From a checkpoint of a small mixture-of-experts model trained on Wikipedia.
Size: 13 layers, width 128, vocabulary 8192, 18M parameters.
Experts: 12 experts in each of 7 layers, 1 pick a token, a softmax router.
Training: a variant of Muon for the experts, 470M tokens.
Below are experts of layer 4 (counted from 0) of a mixture-of-experts language model. Rows are named router (the router's row for the expert), down (a neuron's output weights, with its number) and show model dimensions 0-127. Each number is 200 + 40 x the weight over its row's rms, rounded and kept within 0 to 999.
Before each expert's rows: a language model's description of what the expert responds to. This comes from a sample of Wikipedia text that the model never trained on.

# expert 1
What it handles: Mid-word consonant clusters. Middle pieces of words built on consonant clusters, such as ll, tt, nd, ck, ist, ipp, plus whole words like final, Hall, round.
router,213,182,232,233,198,243,196,228,217,158,182,223,254,216,152,238,85,88,291,194,180,140,161,190,164,267,173,129,213,120,163,166,162,190,229,205,185,245,165,180,293,195,266,248,254,259,223,169,166,268,193,171,226,257,197,137,166,185,204,220,174,268,213,139,219,214,168,161,245,178,251,211,147,253,181,192,120,148,147,244,140,165,198,142,239,142,205,215,199,254,204,190,194,217,180,256,247,175,198,213,232,222,124,211,216,202,176,189,173,191,158,219,223,183,232,207,205,192,175,202,181,155,226,213,236,244,248,210
down0,196,163,155,233,278,200,197,236,207,131,276,233,256,168,245,171,241,245,116,163,193,217,183,227,185,144,335,264,165,210,215,204,225,224,177,182,200,206,180,199,243,203,202,215,280,190,196,241,176,157,204,208,264,216,198,239,201,160,233,207,203,216,230,161,267,215,209,162,183,169,181,173,214,207,266,206,185,220,166,230,260,136,180,244,218,169,246,181,223,178,224,155,218,212,281,202,272,145,156,106,189,145,123,185,200,225,234,161,215,185,256,130,168,301,187,227,167,130,210,191,184,179,211,127,196,220,226,229
down1,214,193,235,240,174,224,215,225,235,195,203,220,223,203,178,150,211,141,206,183,198,253,159,200,193,172,168,221,260,103,178,192,155,205,213,225,213,223,230,234,250,166,195,74,172,214,177,209,206,229,268,166,223,174,207,193,211,221,249,165,119,163,226,216,306,126,178,205,281,160,198,167,251,259,201,208,115,248,208,205,214,231,163,227,135,213,190,204,176,221,198,218,158,198,269,206,242,267,191,176,224,185,204,183,189,153,170,205,269,253,253,127,150,187,170,199,149,252,121,177,200,110,259,118,177,192,147,192
down2,187,236,215,226,154,232,202,177,199,205,234,190,209,136,232,204,251,247,249,173,199,151,178,217,159,167,142,165,168,271,251,195,205,185,201,248,241,223,254,253,177,213,236,179,225,301,167,221,194,190,119,196,201,272,206,218,157,208,171,204,186,200,191,170,142,168,273,211,259,182,195,202,177,195,248,219,204,222,188,174,220,219,231,260,234,261,248,153,192,240,307,240,190,185,231,162,183,215,251,194,280,247,234,234,139,181,149,155,191,271,192,233,241,179,184,209,237,268,288,252,144,187,231,165,296,198,126,129
down3,225,207,200,269,173,193,257,160,258,244,171,117,226,203,160,249,257,171,147,199,231,266,231,147,234,212,210,207,234,250,223,217,191,239,226,220,201,217,186,179,209,204,203,55,232,210,147,214,212,209,294,209,129,255,287,241,181,178,156,181,202,180,209,232,186,239,143,222,266,154,228,298,253,223,160,145,166,197,182,227,199,208,191,155,236,221,202,167,220,228,179,205,220,310,197,244,153,213,230,177,281,207,218,188,174,216,213,166,256,231,192,225,257,116,231,224,164,204,220,154,157,230,153,170,203,225,181,182
down4,169,208,185,201,205,223,197,229,291,175,222,194,135,196,178,166,178,195,215,148,203,209,182,226,234,162,157,264,286,154,184,258,292,119,188,208,226,248,194,309,194,175,210,222,225,173,207,174,242,307,185,229,223,187,218,206,246,231,190,119,142,197,254,207,207,176,201,242,224,212,208,248,199,263,169,201,206,247,156,306,197,155,164,242,236,239,237,199,201,161,239,181,154,179,104,176,235,219,145,274,190,214,139,220,276,191,177,181,210,199,216,260,225,207,215,202,124,164,217,146,205,142,226,234,231,208,249,188
down5,158,232,228,209,200,227,194,230,199,249,275,244,236,179,193,208,200,215,162,302,241,249,197,245,203,214,246,202,254,212,202,157,262,247,216,198,180,134,228,159,150,244,229,215,207,193,172,203,153,229,263,218,226,151,243,136,202,215,148,231,164,250,181,274,182,163,183,202,216,144,220,165,225,180,237,175,189,229,192,259,173,267,162,229,150,136,250,238,143,279,190,264,179,206,195,265,240,186,322,174,258,212,252,193,158,183,178,201,250,214,207,245,209,213,198,176,260,148,175,178,258,205,234,217,163,93,153,247
down6,207,206,176,216,221,224,210,232,239,164,226,245,105,225,150,156,175,210,217,199,222,218,216,262,239,207,209,187,272,243,182,272,206,189,237,172,237,197,254,104,199,228,208,137,171,223,158,178,237,180,174,174,177,260,98,112,217,190,221,147,234,235,200,185,151,170,147,161,180,226,175,189,204,269,240,163,196,243,186,192,143,169,175,248,240,176,218,237,194,181,197,168,115,210,188,218,250,231,292,198,178,205,176,274,164,289,169,214,286,243,135,152,119,197,181,148,259,163,165,169,209,220,221,220,228,219,168,241
down7,177,207,263,232,276,208,189,269,182,237,174,196,212,223,229,202,183,143,227,187,189,196,224,107,233,248,222,252,196,209,158,265,147,120,247,154,228,176,242,196,181,206,227,278,237,168,201,141,129,241,184,165,194,268,181,203,237,240,186,160,247,237,198,132,192,199,206,184,280,257,182,174,244,202,217,185,208,178,231,177,259,261,142,177,246,214,220,191,184,131,172,161,185,163,216,207,118,301,144,194,211,242,168,251,208,202,183,145,226,131,203,256,207,207,227,127,188,245,178,251,264,201,150,203,240,200,152,263
down8,276,151,215,249,152,161,166,259,205,172,158,184,206,234,195,245,164,196,233,256,162,216,172,245,170,237,236,216,184,243,170,308,205,221,206,217,174,194,167,209,217,213,140,206,256,241,276,192,223,113,164,166,185,278,156,202,236,192,185,168,167,226,185,272,285,295,208,178,250,200,139,204,246,253,104,162,204,194,220,153,150,163,223,219,216,226,159,201,167,198,184,111,217,221,226,170,163,216,222,192,236,159,243,151,246,248,216,221,221,196,177,211,176,122,229,171,211,196,230,223,183,202,253,195,256,112,141,164
down9,142,241,191,174,204,190,110,161,161,185,186,267,166,142,180,228,189,111,206,197,126,216,153,314,149,189,253,193,172,256,259,274,190,114,223,213,200,199,177,200,259,237,220,186,253,174,163,127,216,253,228,168,191,146,173,255,165,241,152,220,188,181,263,294,120,119,194,163,196,193,217,220,201,186,205,188,266,200,246,158,210,226,203,194,246,171,192,154,177,152,192,180,253,232,167,247,281,169,200,170,216,164,211,208,154,188,218,184,189,183,172,226,173,182,229,168,182,156,221,194,192,192,147,217,109,193,164,165
down10,234,141,162,206,115,147,182,241,204,200,209,230,204,199,242,239,296,190,242,176,198,213,194,236,178,109,305,167,155,226,144,177,234,167,209,276,163,176,175,232,232,217,284,234,107,192,244,176,221,198,148,211,160,273,269,218,243,157,214,188,206,230,267,242,239,207,145,278,170,123,164,230,158,278,109,117,221,204,196,261,180,189,241,203,174,168,189,173,211,181,172,231,191,191,209,166,209,174,163,191,213,186,211,142,206,183,152,204,221,260,183,201,183,160,192,194,144,187,222,234,227,192,212,222,146,229,215,152
down11,202,198,285,166,210,280,239,107,230,234,227,216,199,162,168,227,183,198,140,223,266,221,172,191,205,206,244,152,174,170,234,242,202,205,153,169,249,219,119,192,166,189,251,215,179,143,228,151,206,280,242,133,203,139,209,186,240,283,167,143,158,237,287,198,242,169,157,220,208,222,211,248,264,213,180,283,125,164,198,268,186,186,175,286,207,181,167,219,225,225,174,235,200,200,104,218,221,260,162,198,186,185,203,235,192,204,199,188,267,173,236,102,203,192,188,169,234,178,147,194,241,226,182,239,198,144,214,215
down12,187,202,241,228,194,252,229,157,258,199,113,155,209,214,202,206,197,119,191,139,216,283,260,153,212,203,229,134,138,151,163,284,237,158,190,227,220,260,131,140,198,227,204,218,204,201,193,277,228,287,206,230,209,168,170,216,220,153,211,188,204,206,261,179,204,239,199,270,220,201,182,190,162,220,230,177,254,236,178,288,215,263,128,255,293,214,154,231,216,240,310,198,197,190,198,238,256,200,270,206,229,200,163,217,229,196,165,172,194,157,198,223,220,153,214,239,161,256,227,153,246,243,196,203,219,189,217,148
down13,190,155,132,295,177,158,217,191,207,167,260,268,118,264,209,195,186,159,217,260,238,231,177,170,231,153,185,141,211,277,214,207,166,257,291,138,207,203,176,238,220,193,176,178,194,240,213,163,232,174,201,265,207,199,294,213,159,200,225,171,245,123,164,240,191,177,193,270,159,223,178,254,220,199,209,158,215,137,196,164,210,228,182,221,179,254,250,203,210,199,290,213,179,226,213,232,184,146,237,176,177,175,220,233,242,237,164,187,217,151,179,268,240,169,267,196,203,141,189,171,186,167,167,205,203,225,227,64
down14,175,236,222,259,134,248,223,163,163,184,169,183,220,194,254,149,193,174,165,235,188,228,242,207,143,276,129,215,221,254,257,190,201,191,215,215,251,186,117,152,152,174,162,249,247,168,221,168,177,213,162,227,224,229,160,187,119,198,187,233,230,240,176,193,177,198,232,196,181,159,153,228,228,237,255,154,231,217,210,189,252,129,220,185,170,216,124,213,189,153,137,198,187,220,116,210,190,205,219,154,196,139,232,116,171,256,215,223,169,158,125,109,140,230,177,144,223,195,203,125,210,216,239,214,277,286,231,243
down15,241,193,194,250,144,236,203,187,132,221,162,187,205,158,265,206,162,141,260,158,131,234,198,182,208,169,211,198,128,238,163,171,230,195,201,187,135,210,245,201,185,212,113,162,147,211,214,203,234,207,171,177,246,310,251,186,239,130,141,224,218,180,170,188,158,157,200,178,126,141,216,242,202,193,169,241,88,186,169,230,222,243,223,214,244,164,247,305,242,131,133,165,237,184,237,193,216,200,171,177,223,191,275,174,155,215,272,194,203,232,142,146,211,233,193,226,205,208,209,218,192,186,138,232,232,206,140,155
down16,178,246,192,265,177,281,127,184,188,192,177,166,216,203,232,179,209,185,239,202,226,306,253,212,239,211,216,230,296,157,207,227,142,226,194,209,180,226,158,176,263,273,145,231,153,301,117,229,187,213,159,226,210,219,182,187,268,175,256,195,221,204,162,181,248,217,186,181,236,150,154,166,252,194,217,189,214,178,158,274,222,143,172,256,175,212,204,197,160,279,223,177,180,192,186,197,235,235,213,248,220,216,242,122,143,183,145,200,217,141,181,182,177,157,301,232,192,191,202,225,190,129,248,227,277,243,216,225

# expert 9
What it handles: Vowel-ending syllables, pronouns. Open syllables like ti, ta, na, ba, ka inside foreign or long words such as Cochabamba, cultivation, plus pronouns he and she.
router,95,184,187,153,219,135,202,253,141,220,137,145,194,151,227,104,190,188,137,206,143,218,262,214,225,203,168,239,138,204,239,266,185,200,173,163,149,166,252,173,206,230,175,185,211,186,246,131,179,148,196,202,161,142,195,251,293,206,145,186,208,214,161,183,244,232,192,209,174,246,150,216,215,170,170,191,228,183,212,199,193,145,143,145,200,174,255,159,219,188,160,281,170,225,247,200,189,204,178,125,158,211,219,105,215,143,238,149,162,173,223,222,290,187,178,183,284,225,233,152,230,227,160,206,177,178,175,221
down0,240,200,259,285,156,237,205,164,217,200,176,160,187,197,225,197,208,264,252,226,185,112,219,217,205,235,230,151,192,268,168,172,199,106,242,232,209,227,271,124,174,98,97,260,134,279,247,143,187,233,296,152,179,173,133,177,194,143,258,245,197,138,241,213,242,215,199,185,171,160,187,230,245,147,160,239,180,192,155,128,185,188,200,227,192,189,216,267,205,175,181,218,187,172,194,230,196,222,217,188,169,222,184,166,203,194,217,221,241,243,203,191,244,220,226,221,155,204,154,182,246,176,204,197,263,256,147,185
down1,217,165,103,210,215,159,131,247,223,193,170,137,166,222,229,161,212,174,156,195,220,134,184,165,209,190,149,293,119,142,192,164,226,194,138,167,170,175,292,282,241,217,213,246,149,179,190,226,144,209,197,198,195,243,214,192,261,272,190,192,261,114,191,166,196,195,215,176,196,188,158,167,221,238,215,131,245,183,174,147,201,190,184,173,236,139,198,163,235,199,201,201,192,135,235,177,143,151,238,195,219,169,205,168,304,138,219,219,210,228,199,238,217,219,207,232,138,181,159,265,192,217,136,255,167,119,223,181
down2,223,147,196,184,160,169,246,198,159,212,148,85,178,185,188,194,218,208,159,229,258,187,203,163,135,192,186,143,155,177,191,153,167,184,179,172,232,215,179,195,207,187,213,228,230,170,224,186,206,233,172,184,200,174,236,201,221,228,245,162,228,176,177,142,171,198,214,137,271,186,296,230,163,121,215,269,253,131,158,202,206,202,216,190,207,242,181,249,170,285,179,219,204,167,236,205,137,207,200,175,186,215,178,172,129,76,196,77,202,194,127,223,241,239,222,151,271,227,190,187,151,199,309,149,205,216,191,197
down3,208,231,215,233,202,145,204,147,206,288,222,199,302,211,151,207,269,202,288,157,214,177,233,141,209,175,111,225,238,197,170,110,174,190,209,170,199,200,228,256,238,220,187,179,247,195,227,158,168,181,228,265,271,191,158,158,226,192,184,162,132,190,239,279,115,174,200,187,177,198,187,159,222,241,166,265,126,212,221,111,182,228,146,247,197,215,217,213,259,181,227,210,173,156,245,229,173,195,121,203,155,123,160,182,221,230,190,240,244,220,175,187,172,220,254,223,274,153,177,176,206,218,150,237,185,161,187,235
down4,235,234,192,189,236,232,199,201,229,218,174,166,208,230,163,173,221,132,147,183,182,147,144,210,263,160,201,194,154,212,201,156,176,145,104,198,172,141,197,178,197,253,154,154,135,152,255,267,212,330,158,185,136,182,211,311,227,170,196,223,188,271,176,228,193,185,221,203,201,226,201,192,225,181,208,154,230,171,181,214,192,226,227,208,221,240,253,252,126,213,142,230,245,190,204,228,272,184,202,243,212,245,191,119,184,232,197,315,188,188,224,169,196,147,166,202,229,150,142,261,250,222,192,189,136,182,211,254
down5,224,139,252,154,176,159,225,195,220,126,210,235,127,196,196,101,230,212,129,195,243,193,228,181,250,245,236,157,168,134,181,196,229,212,214,188,253,180,263,220,230,136,164,156,225,188,204,231,236,188,180,206,182,220,190,130,177,199,248,211,178,219,175,251,195,145,252,219,200,249,213,173,120,288,239,220,134,191,226,239,211,180,100,256,153,148,131,210,270,237,182,225,199,233,147,242,233,145,196,197,132,258,193,228,212,209,186,186,183,187,234,178,158,223,203,202,168,168,196,220,298,215,236,194,156,207,94,233
down6,204,238,245,176,169,195,262,219,153,198,261,192,139,230,181,228,196,184,219,154,171,201,114,222,226,168,255,188,182,226,220,231,160,145,277,225,203,268,153,224,256,161,178,151,269,236,181,224,296,170,218,284,264,181,176,136,246,253,214,170,186,138,227,219,140,280,191,199,227,271,175,188,176,197,233,222,166,129,192,221,190,213,216,205,227,186,155,243,147,220,197,245,196,247,187,258,198,196,225,231,171,141,286,201,180,181,185,258,177,124,156,185,165,188,199,220,270,151,220,188,216,253,148,162,151,153,146,156
down7,262,185,206,229,214,165,280,198,298,192,228,193,210,205,189,269,238,144,189,225,243,170,213,171,181,176,204,225,123,231,225,178,215,188,191,156,182,229,167,185,195,221,170,133,200,221,216,145,255,207,216,182,217,201,213,142,257,89,167,171,192,204,182,234,205,110,244,268,153,179,264,256,180,202,231,158,200,221,241,196,235,221,224,201,230,261,162,248,258,176,274,193,231,170,235,214,163,280,202,191,148,201,173,157,147,121,209,170,194,177,216,203,233,192,257,236,302,156,226,172,225,181,95,216,179,149,152,148
down8,245,184,207,245,252,174,213,199,239,158,216,184,251,214,227,177,189,183,166,143,216,235,269,191,245,182,228,172,208,193,171,238,223,209,245,148,236,203,202,171,198,181,242,130,187,237,189,241,274,221,265,184,181,242,216,267,173,151,175,182,223,196,222,223,174,167,175,239,176,238,163,156,223,222,188,165,208,215,150,196,168,186,180,240,211,190,161,275,231,298,187,317,259,221,174,129,153,206,355,193,217,194,179,139,203,197,237,243,287,204,154,185,213,217,244,175,216,251,215,203,169,151,323,193,243,194,210,231
down9,204,217,215,155,202,229,266,159,236,156,128,187,182,269,237,167,197,179,119,302,194,194,188,164,178,198,300,209,214,250,183,157,232,217,167,228,177,167,218,255,305,123,80,248,186,188,209,178,209,177,204,181,150,149,167,228,157,251,168,189,167,208,223,234,139,224,231,175,247,336,221,254,217,170,229,148,203,169,230,210,258,152,177,201,182,168,161,167,240,212,177,176,145,158,193,180,181,173,260,258,198,155,184,170,192,178,192,188,215,239,152,196,164,195,245,175,209,185,227,228,164,171,244,245,160,226,173,207
down10,190,176,112,192,196,204,216,183,274,196,201,213,188,241,122,152,216,238,211,97,216,254,130,233,227,184,195,223,210,220,265,218,164,180,211,217,261,204,264,190,200,218,154,237,209,191,300,144,192,175,186,168,175,141,206,197,216,130,175,183,173,203,252,161,191,227,221,168,210,178,148,126,141,244,210,213,194,217,215,274,231,248,204,172,210,272,217,230,187,175,194,196,297,230,137,228,165,234,228,153,180,293,233,255,206,224,206,191,234,193,282,148,193,187,171,258,278,225,200,207,152,202,244,115,241,263,209,188
down11,192,176,297,150,205,229,270,225,189,235,131,188,251,262,174,211,192,166,217,209,235,201,199,219,276,211,167,263,294,154,165,221,248,241,256,145,267,223,141,197,171,249,144,158,233,182,146,133,197,184,232,190,213,183,182,185,127,141,225,155,151,247,289,222,129,223,184,201,206,180,154,240,259,222,166,164,213,269,174,227,139,127,200,173,142,227,176,216,230,220,207,153,239,176,213,202,241,236,220,162,254,153,188,200,156,135,214,240,236,218,165,173,234,214,230,231,162,157,151,159,203,258,190,181,189,156,174,235
down12,188,300,217,249,210,188,183,182,119,242,182,135,153,209,148,198,224,223,154,143,169,198,212,206,229,210,215,156,173,192,131,133,215,167,206,228,172,163,207,232,216,184,180,152,291,207,175,215,204,224,222,282,166,192,118,190,180,222,127,352,201,169,181,177,144,222,259,186,195,197,200,195,211,172,161,239,164,234,165,175,178,203,179,177,250,147,189,190,171,213,255,149,103,99,238,239,149,211,299,223,193,235,158,217,248,241,189,229,204,201,219,182,212,197,185,190,196,143,184,170,200,189,199,162,241,242,137,183
down13,137,163,173,219,166,239,235,178,265,217,183,159,164,169,203,192,235,145,255,202,225,202,168,252,231,232,231,253,228,279,198,202,213,215,207,230,146,249,142,278,225,204,157,124,225,165,152,188,127,197,151,146,176,249,157,196,104,168,205,171,197,150,155,180,206,195,190,189,232,233,255,251,263,233,193,228,224,228,203,249,256,260,196,173,228,197,147,272,193,207,250,231,119,224,263,254,103,153,243,220,284,265,211,194,159,262,184,202,211,179,167,185,207,168,142,200,159,193,173,195,212,214,186,192,233,282,216,178
down14,161,172,177,161,214,231,137,230,227,232,227,167,217,244,211,169,198,175,212,220,202,178,189,176,156,206,190,207,210,221,223,227,259,206,283,299,160,166,158,239,160,182,212,243,219,225,154,98,156,172,220,168,182,131,135,238,237,232,194,201,188,214,230,207,152,257,220,272,191,188,221,185,202,274,162,238,241,319,227,192,206,168,124,177,223,224,166,222,161,260,145,219,198,236,133,241,155,192,214,266,161,155,187,194,222,285,185,198,167,158,214,176,122,238,171,171,254,138,219,196,241,139,140,186,282,175,198,230
down15,202,203,216,221,153,203,273,193,218,166,216,138,184,150,198,142,251,186,198,187,192,216,203,184,208,163,199,121,212,227,222,152,149,174,211,264,164,243,198,220,209,195,260,229,199,206,171,290,276,160,256,198,210,232,219,269,186,205,211,209,159,241,179,196,214,234,126,145,250,136,160,223,192,234,141,165,226,241,209,183,151,150,170,206,244,152,161,158,201,221,175,203,109,176,234,193,205,186,132,280,256,208,244,180,112,179,230,171,157,190,208,83,218,182,258,189,262,202,172,192,92,219,231,253,227,151,152,188
down16,231,263,283,215,146,227,205,176,175,162,253,184,220,180,219,186,98,185,246,141,155,202,152,228,214,202,247,202,223,187,261,257,199,157,190,172,193,224,256,287,230,140,242,200,191,203,155,214,259,191,254,192,235,164,249,312,178,211,156,214,170,311,199,138,185,192,254,228,198,246,156,151,211,202,234,225,193,212,214,239,121,198,193,197,122,151,286,240,244,148,174,263,228,148,234,192,214,225,200,169,194,193,127,199,215,204,178,154,177,207,194,129,245,170,240,266,220,172,194,167,228,218,203,214,144,213,209,217

# expert 3
What it handles: Early word-fragment syllables. Second syllables or prefixes inside longer words, such as di, mi, per, res, con, up, as in Isthmian, differs, super.
router,199,233,165,192,232,235,194,239,225,190,176,304,216,199,193,277,223,249,195,153,229,221,185,245,215,182,245,183,255,221,188,155,192,169,234,190,99,173,173,222,201,142,168,107,251,195,207,217,204,155,222,252,265,209,199,220,169,186,209,191,220,226,240,269,152,209,217,169,163,170,133,247,245,226,273,209,212,213,263,257,191,289,168,256,126,207,176,145,84,243,237,195,179,252,247,208,206,220,270,232,213,221,212,258,220,207,209,222,220,119,202,186,198,183,131,220,223,175,127,204,243,207,159,141,157,210,167,160
down0,118,153,208,214,267,188,245,245,202,233,259,150,222,269,179,190,222,167,211,238,258,262,236,155,211,150,196,152,252,205,177,155,162,224,123,177,200,198,213,160,189,205,238,198,174,247,242,219,190,195,218,183,161,95,202,243,157,153,198,189,161,206,129,263,222,185,174,197,197,191,216,212,163,291,190,206,162,261,184,188,264,260,159,201,185,211,222,198,231,229,284,195,217,260,147,258,143,188,144,149,174,206,120,251,222,220,210,179,171,226,168,178,275,197,188,180,153,176,263,130,214,127,255,221,116,203,213,203
down1,222,223,163,304,124,265,205,190,197,160,139,224,206,187,256,199,248,149,123,109,253,172,217,191,225,195,165,220,161,186,153,243,121,187,255,156,270,230,201,170,200,167,252,181,269,202,162,286,170,183,179,144,293,232,183,173,222,204,244,266,150,264,189,158,219,288,160,200,218,219,200,179,171,241,229,224,198,210,272,212,169,272,195,150,164,260,170,210,203,201,249,236,213,191,147,170,158,188,192,221,212,205,229,145,156,169,165,234,194,168,176,219,227,190,192,203,198,175,235,204,199,159,233,168,293,189,161,241
down2,210,239,185,186,310,156,236,192,204,198,236,124,226,189,255,200,210,250,165,256,211,229,135,167,199,213,232,185,208,239,300,211,253,269,239,212,181,153,220,196,238,200,222,126,164,221,201,163,193,232,106,219,177,160,164,272,215,76,194,188,189,168,185,201,154,196,184,184,141,210,221,186,141,176,188,179,199,148,236,200,258,175,174,182,163,98,214,210,174,135,132,176,178,113,277,199,167,246,218,249,193,234,244,233,215,197,201,195,176,225,255,236,220,195,135,232,162,166,161,173,214,193,179,200,230,264,192,148
down3,226,244,172,179,268,206,262,198,168,288,267,210,224,247,279,297,203,199,212,130,222,226,176,248,196,181,182,169,193,182,236,212,266,144,222,199,196,221,199,238,241,261,133,137,242,268,235,222,169,218,212,241,209,180,220,218,243,215,218,249,193,218,208,117,183,249,285,253,240,153,183,218,196,148,194,256,158,244,173,188,201,197,214,200,220,230,187,341,239,217,165,235,161,199,136,258,195,202,207,180,209,235,209,211,248,214,120,232,204,260,122,178,233,250,197,168,204,162,188,182,183,207,210,186,229,182,127,162
down4,180,239,176,162,184,226,201,178,103,217,255,189,145,162,185,200,215,156,178,159,268,180,222,182,206,195,264,188,149,193,200,230,180,242,271,191,215,256,208,252,233,169,156,164,217,217,265,185,100,230,220,144,248,241,221,215,208,138,197,139,83,206,178,249,175,162,165,154,191,153,289,223,218,264,148,224,224,193,194,179,218,217,179,206,244,185,208,208,159,236,183,234,248,289,211,183,154,278,182,155,195,222,175,178,151,194,190,244,124,184,254,199,109,274,237,168,231,179,157,191,145,173,218,205,169,141,203,184
down5,142,230,171,99,294,204,267,179,152,210,152,132,159,205,227,244,309,199,242,166,249,255,165,182,212,296,231,174,199,187,212,230,215,169,266,133,187,200,189,193,164,212,172,199,195,250,218,226,200,174,195,221,224,185,191,129,173,208,155,221,156,245,251,232,234,200,295,179,174,189,150,221,223,255,173,202,215,144,217,162,273,155,245,190,245,170,244,162,176,208,255,187,214,233,213,152,175,188,140,180,170,194,182,205,209,232,172,183,235,229,131,244,151,148,202,150,212,149,177,236,207,158,269,212,167,212,204,101
down6,196,200,230,236,215,241,204,176,114,165,151,223,191,230,117,221,171,246,220,207,228,161,249,290,209,151,207,189,94,231,230,179,229,171,230,220,181,183,165,180,192,259,203,179,214,166,241,159,147,298,246,197,226,198,299,182,218,210,208,161,220,284,211,191,247,202,196,158,200,184,169,204,206,170,205,82,164,174,227,178,216,229,125,186,191,193,142,189,288,196,169,195,198,236,201,167,210,237,189,172,192,160,126,201,294,222,197,204,211,234,224,232,178,175,229,207,215,211,297,243,184,172,304,171,235,162,230,249
down7,159,248,170,251,188,252,133,253,204,195,165,177,197,171,150,222,192,198,171,228,76,167,166,220,167,166,173,257,172,259,141,135,164,189,218,162,225,156,212,288,222,193,225,182,209,174,234,194,168,240,223,137,178,177,199,247,214,242,204,164,165,121,185,229,128,171,231,195,213,209,191,188,185,245,189,165,104,219,170,199,150,208,205,165,150,230,222,116,241,198,181,227,205,174,180,172,141,153,223,149,163,152,184,216,187,144,176,231,133,176,334,223,154,232,227,163,220,214,223,256,243,292,181,224,219,191,223,202
down8,211,196,242,151,222,145,217,157,177,197,149,182,297,174,142,141,204,112,181,173,269,223,163,215,216,230,231,231,92,180,227,258,158,254,258,205,198,192,169,172,221,222,217,200,199,260,181,186,224,263,210,200,201,243,154,219,164,172,124,199,192,172,229,230,76,172,112,203,164,272,206,172,126,203,208,249,149,201,201,187,145,241,293,202,198,209,178,166,137,210,241,198,230,270,206,245,232,228,203,221,176,219,168,221,235,230,218,196,215,221,204,236,129,247,216,142,196,261,251,228,232,249,166,170,233,197,188,188
down9,263,175,162,114,198,206,138,217,219,237,213,95,172,159,254,157,234,269,179,222,253,197,142,129,188,271,233,242,171,215,169,192,201,215,219,202,250,132,205,210,210,181,180,191,171,155,196,229,234,203,218,204,138,281,171,181,201,186,181,208,215,226,130,199,231,292,268,120,254,189,255,176,233,223,283,195,186,205,223,231,249,229,150,180,115,126,173,200,217,230,222,179,210,160,258,225,218,189,222,273,189,211,224,220,174,212,241,229,210,161,203,204,260,218,176,257,217,244,246,233,136,171,155,201,187,188,182,293
down10,178,195,203,219,204,240,259,168,189,159,235,199,219,224,178,191,163,178,180,208,192,194,186,238,230,211,174,205,185,228,276,278,204,132,153,287,254,205,138,113,208,220,212,198,195,137,178,178,203,167,181,147,139,180,239,248,262,260,144,220,140,153,200,152,223,183,174,242,255,211,248,164,228,199,252,231,170,176,202,205,176,255,214,199,169,176,176,197,145,249,220,178,239,211,169,233,101,215,311,239,131,267,228,147,206,292,205,237,231,229,170,141,163,221,176,154,213,202,203,160,268,201,258,199,258,136,178,247
down11,187,223,188,181,168,226,205,112,250,219,167,248,293,202,235,206,138,232,262,265,161,186,187,214,182,222,249,104,193,165,204,226,240,222,205,245,169,231,176,201,203,220,206,247,250,130,156,256,219,183,176,208,203,252,257,256,166,142,224,150,131,159,178,244,194,227,185,203,220,259,216,134,251,182,246,182,262,224,131,202,164,191,325,192,169,167,200,289,207,185,173,221,213,187,195,163,238,164,274,194,240,244,197,220,193,168,220,220,250,189,195,159,153,226,234,179,194,125,200,141,154,208,238,271,158,198,246,161
down12,193,180,215,205,170,208,212,158,170,160,203,128,136,235,185,200,173,138,199,187,122,165,235,201,224,176,210,200,183,182,248,199,162,129,177,176,193,138,132,209,186,151,60,188,198,204,212,184,220,189,210,282,195,180,173,245,214,166,163,166,218,149,257,206,200,164,243,168,218,222,206,206,172,233,181,210,254,155,86,183,200,285,208,149,192,269,181,218,180,208,293,197,110,159,167,195,173,215,180,212,194,188,257,179,254,218,126,192,217,249,123,122,199,205,216,169,223,217,199,202,249,210,269,220,160,132,196,128
down13,223,202,215,152,218,163,202,223,232,181,156,235,177,269,210,236,273,152,192,224,234,206,156,272,126,183,153,205,227,209,193,150,206,274,188,240,253,217,166,214,191,222,265,273,191,153,177,179,170,186,257,260,147,142,140,158,239,223,179,186,210,137,214,195,169,160,134,214,242,264,173,180,199,100,198,142,247,169,134,170,225,244,214,205,199,222,152,145,263,176,192,157,235,222,137,251,263,175,134,123,262,173,207,177,163,236,185,151,206,199,161,258,203,204,200,167,216,181,224,190,209,165,224,313,168,174,200,172
down14,234,142,226,257,216,206,235,208,271,254,199,158,209,199,203,177,191,186,263,263,211,216,252,206,168,223,107,148,198,180,276,195,161,183,213,199,205,248,202,202,231,164,222,226,168,202,194,259,163,175,271,134,189,290,150,180,211,136,225,207,276,180,133,198,242,218,161,241,177,218,199,172,246,223,236,242,205,208,252,193,253,268,230,175,195,135,233,246,215,239,246,243,231,197,234,195,185,206,182,217,171,215,235,197,202,203,129,155,319,230,158,126,186,149,157,168,119,204,176,144,231,262,216,167,188,118,233,232
down15,125,282,199,185,199,270,192,223,214,194,309,193,247,160,162,147,206,289,235,239,194,228,187,139,194,164,210,229,218,285,236,186,233,139,153,161,175,219,120,220,202,153,180,239,187,176,209,201,192,216,164,243,263,158,145,211,193,192,235,213,206,181,166,187,188,169,161,193,155,163,215,313,168,245,150,230,117,217,214,255,250,227,157,246,207,230,227,247,239,183,198,238,182,193,218,198,151,208,238,172,196,193,175,216,263,175,270,247,216,187,230,200,224,142,204,156,270,195,222,147,200,187,155,100,223,125,179,191
down16,204,238,195,138,159,213,198,166,201,245,154,276,196,189,196,207,208,153,178,222,168,312,230,208,193,281,180,246,178,214,217,229,228,160,295,170,209,198,195,202,249,205,173,183,176,188,190,147,251,260,237,185,174,159,94,257,242,194,227,196,265,217,215,227,267,220,282,123,162,195,222,139,180,229,147,150,205,234,157,209,275,159,224,173,184,211,149,217,134,265,223,242,169,188,247,260,238,216,181,221,180,179,278,212,186,223,214,146,216,159,138,146,192,163,208,221,216,226,208,160,269,188,194,193,176,125,128,181